Below are experts of layer 2 (counted from 0) of a mixture-of-experts language model. Rows are named router (the router's row for the expert) and show model dimensions 320-383. Each number is 128 + 24 x the weight over its row's rms, rounded and kept within 0 to 255. Numbers have three digits each.
After each expert's rows: "gets" lists some tokens that make up at least twice as much of what it gets as of all text; "mostly gets" lists some tokens that are sent to it at least half of the time. This comes from a sample of Wikipedia text that the model never trained on. Tokens count by the router's weight.

# expert 9
router:120147120121175102122127086141152112150166168159096113099088099125151135155097155108119097137167156095111172124153130110129102131118119092134112105119126126111122132155113091125136103120107141
gets: "-", " (", " \"", "|", " -", ":"
mostly gets: "-", " (", " \"", " -", "–", "|"

# expert 25
router:140138116129162136156116128127120145128093174149113104147119145130131133167127119141107119075138130084161163128163109109126134153142087136097136100126047118085155123126095144096158128128148178
gets: ",", " and", " of", " with", " by", " or"
mostly gets: " and", " with", " or", ",", " but", " than"

# expert 6
router:109092120153149115097140135085107176111135156126172133126121117121128162115093123188149127100138121096104114122164120147117138149123143142073117113141105156119102112105100127124169114128151120
gets: " to", " in", " of", " for", " at", " on"
mostly gets: " on", " from", " at", " for", " over", " to"

# expert 23
router:134142095157109070091124068101144129146150136126110120095107168193137154163097121166147120108140156120138121121160076119080097140104145108095131122148095089134160119143116142134149154116152169
gets: " he", " He", " The", ".", " It", " which"
mostly gets: " he", " they", " who", " she", " it", " him"

# expert 7
router:128158131122092094113104101121130132113105129124132093113070104152135137147130113137118144079129148151144164172157123139135119138136164126077107104101115148132157125114099123088129122128125138
gets: " the", ":", " The", " his", "The", "s"
mostly gets: " the", " The", "The", " its", " his", " their"

# expert 15
router:092127123137144118105149100085127171149137127144165145093095105157152148163090065177119037146116139061172062101146134112093108141118140148129141119139117118150156129143096149099154133138174139
gets: " |", ";", " 2", " 1", " 0", " 3"
mostly gets: " 0", " 5", " 2", " 4", " 8", " 3"

# expert 2
router:099117104141166123108118092128131130112105118090106144084089128174134141121132075140158129117125138139117145160141156154108136145109129088145105096153112175083131100087091143133116134118149140
gets: " to", " as", " that", " not", " it", "ly"
mostly gets: " not", " it", " It", " they", " been", " also"

# expert 1
router:139161128129103109123116083134138167123096144131102149119110101134140131125109091158157122126152158080115107152136077124130125151138095144122149138139092134107128104146137153110152157165115114
gets: "|", " |", "==", "===", "=", ":"
mostly gets: "|", " October", " September", " January", " November", " April"

# expert 20
router:138162088126135114100106109122145138141137136150163090149126119173140153157136153105143094095127185136129159099124144142140120141089141088119136139155129136109104149126091145103154126198128142
gets: "s", "'", " team", " name", " film", " coach"
mostly gets: " team", " family", " game", " School", " film", " company"

# expert 18
router:118130148132132110154066103140132116099100108121119154104099103129117151158079127127132156125166130135123117170151118133140113139123142135135108132199135152115089150162121155102153137145122125
gets: "-", " de", ",", " ", " al", " ("
mostly gets: " de", " al", " La", " El", " co", " De"

# expert 21
router:149138140148141123124120127078126161121112121072122144096129113112115136146107114118126125127127143116165131119141095179084152162086088103142161092177102145095094140141114171114145075175123084
gets: " in", " on", " In", "In", " years", " after"
mostly gets: " in", " In", "In", " during", " after", " September"

# expert 19
router:110135139152124078105139136116126170133148124103139148144079128146145161130125138099167093103105114172131155140147131140142107147148168125113152121156110162102151150088112100108125123133137141
gets: "s", "y", "ed", "a", "ing", "d"
mostly gets: "time", "lo", "less", "watch", "based", " Lemmon"

# expert 10
router:144132130131126098083150112148138142158104126104148151112112156148137162128086104147177122139122113132125102117159179140114156157084101114084149123142079117139147172139080112085187124126147135
gets: "\n", ".", "==", " ==", "===", " ==="
mostly gets: "\n", "==", "===", " ==", ").", " ==="

# expert 22
router:134141142137141138125134104112098183095088118165089123116111092143134146178109089166135080121140130134152141104114138129114167164113155121118121103122096177137121138148119147108126105141145124
gets: " of", "ed", "c", "'", " for", "y"
mostly gets: " States", " York", "ty", "ent", "ju", "iv"

# expert 28
router:140135111137154102104103085087111151109125147114128135103120104157172154106103068145176134136166147112144161199118119111118139137125107132128167116149130104127124121125115154099141134098163156
gets: " a", " was", " is", " the", " an", " were"
mostly gets: " was", " a", " is", " had", " first", " an"

# expert 3
router:119147117121133093086107078138117116108136167127173113104125102124113149136087101167127140139149127126141147143151103153128126123090116112096118133160113100118148123128103122131151129132133150
gets: ",", " |", " (", " was", " in", " and"
mostly gets: " Jr", " County", " was", " came", " received", " became"

# expert 31
router:113142160141128118127114117129126124137141113157161126118102111128121143123123117101136122145157121154137132140163121114113165148120112110081149089144113150083135113142116145133156110152142157
gets: " ", ".", " A", " S", " C", " P"
mostly gets: " ", ".", " A", " C", " S", " P"

# expert 29
router:116135125171107118124076109104129122101125115113170108152138166141165156123125093132121101113117178125111138173107125129126152145082149154142154127147138185085122107162122125118104101118120113
gets: "-", ":", " •", "N", "age", " MPC"
mostly gets: "---|---|---|---|", "|---|---|", " MPC", " JPL", " information", " Total"

# expert 17
router:120154094156097102089139111090135156156135123136169078107128088115108146128108128166173103124143140095133126122134111156141147137124137114101122122169123120120110143125048145072132132148149090
gets: ")", "\"", " 2019", "),", " 2006", " 2014"
mostly gets: ")", " 2019", ".\"", " 2006", " 2014", " 2013"

# expert 30
router:103131098137173117127153135150142141124140164159152127095087100135184165169096141123137112116141113103158121158158119168140081146103142089110097111123091120120095136134127115084156139183145102
gets: "s", "a", "e", "i", "o", "y"
mostly gets: "o", "i", "ation", "u", "ley", "e"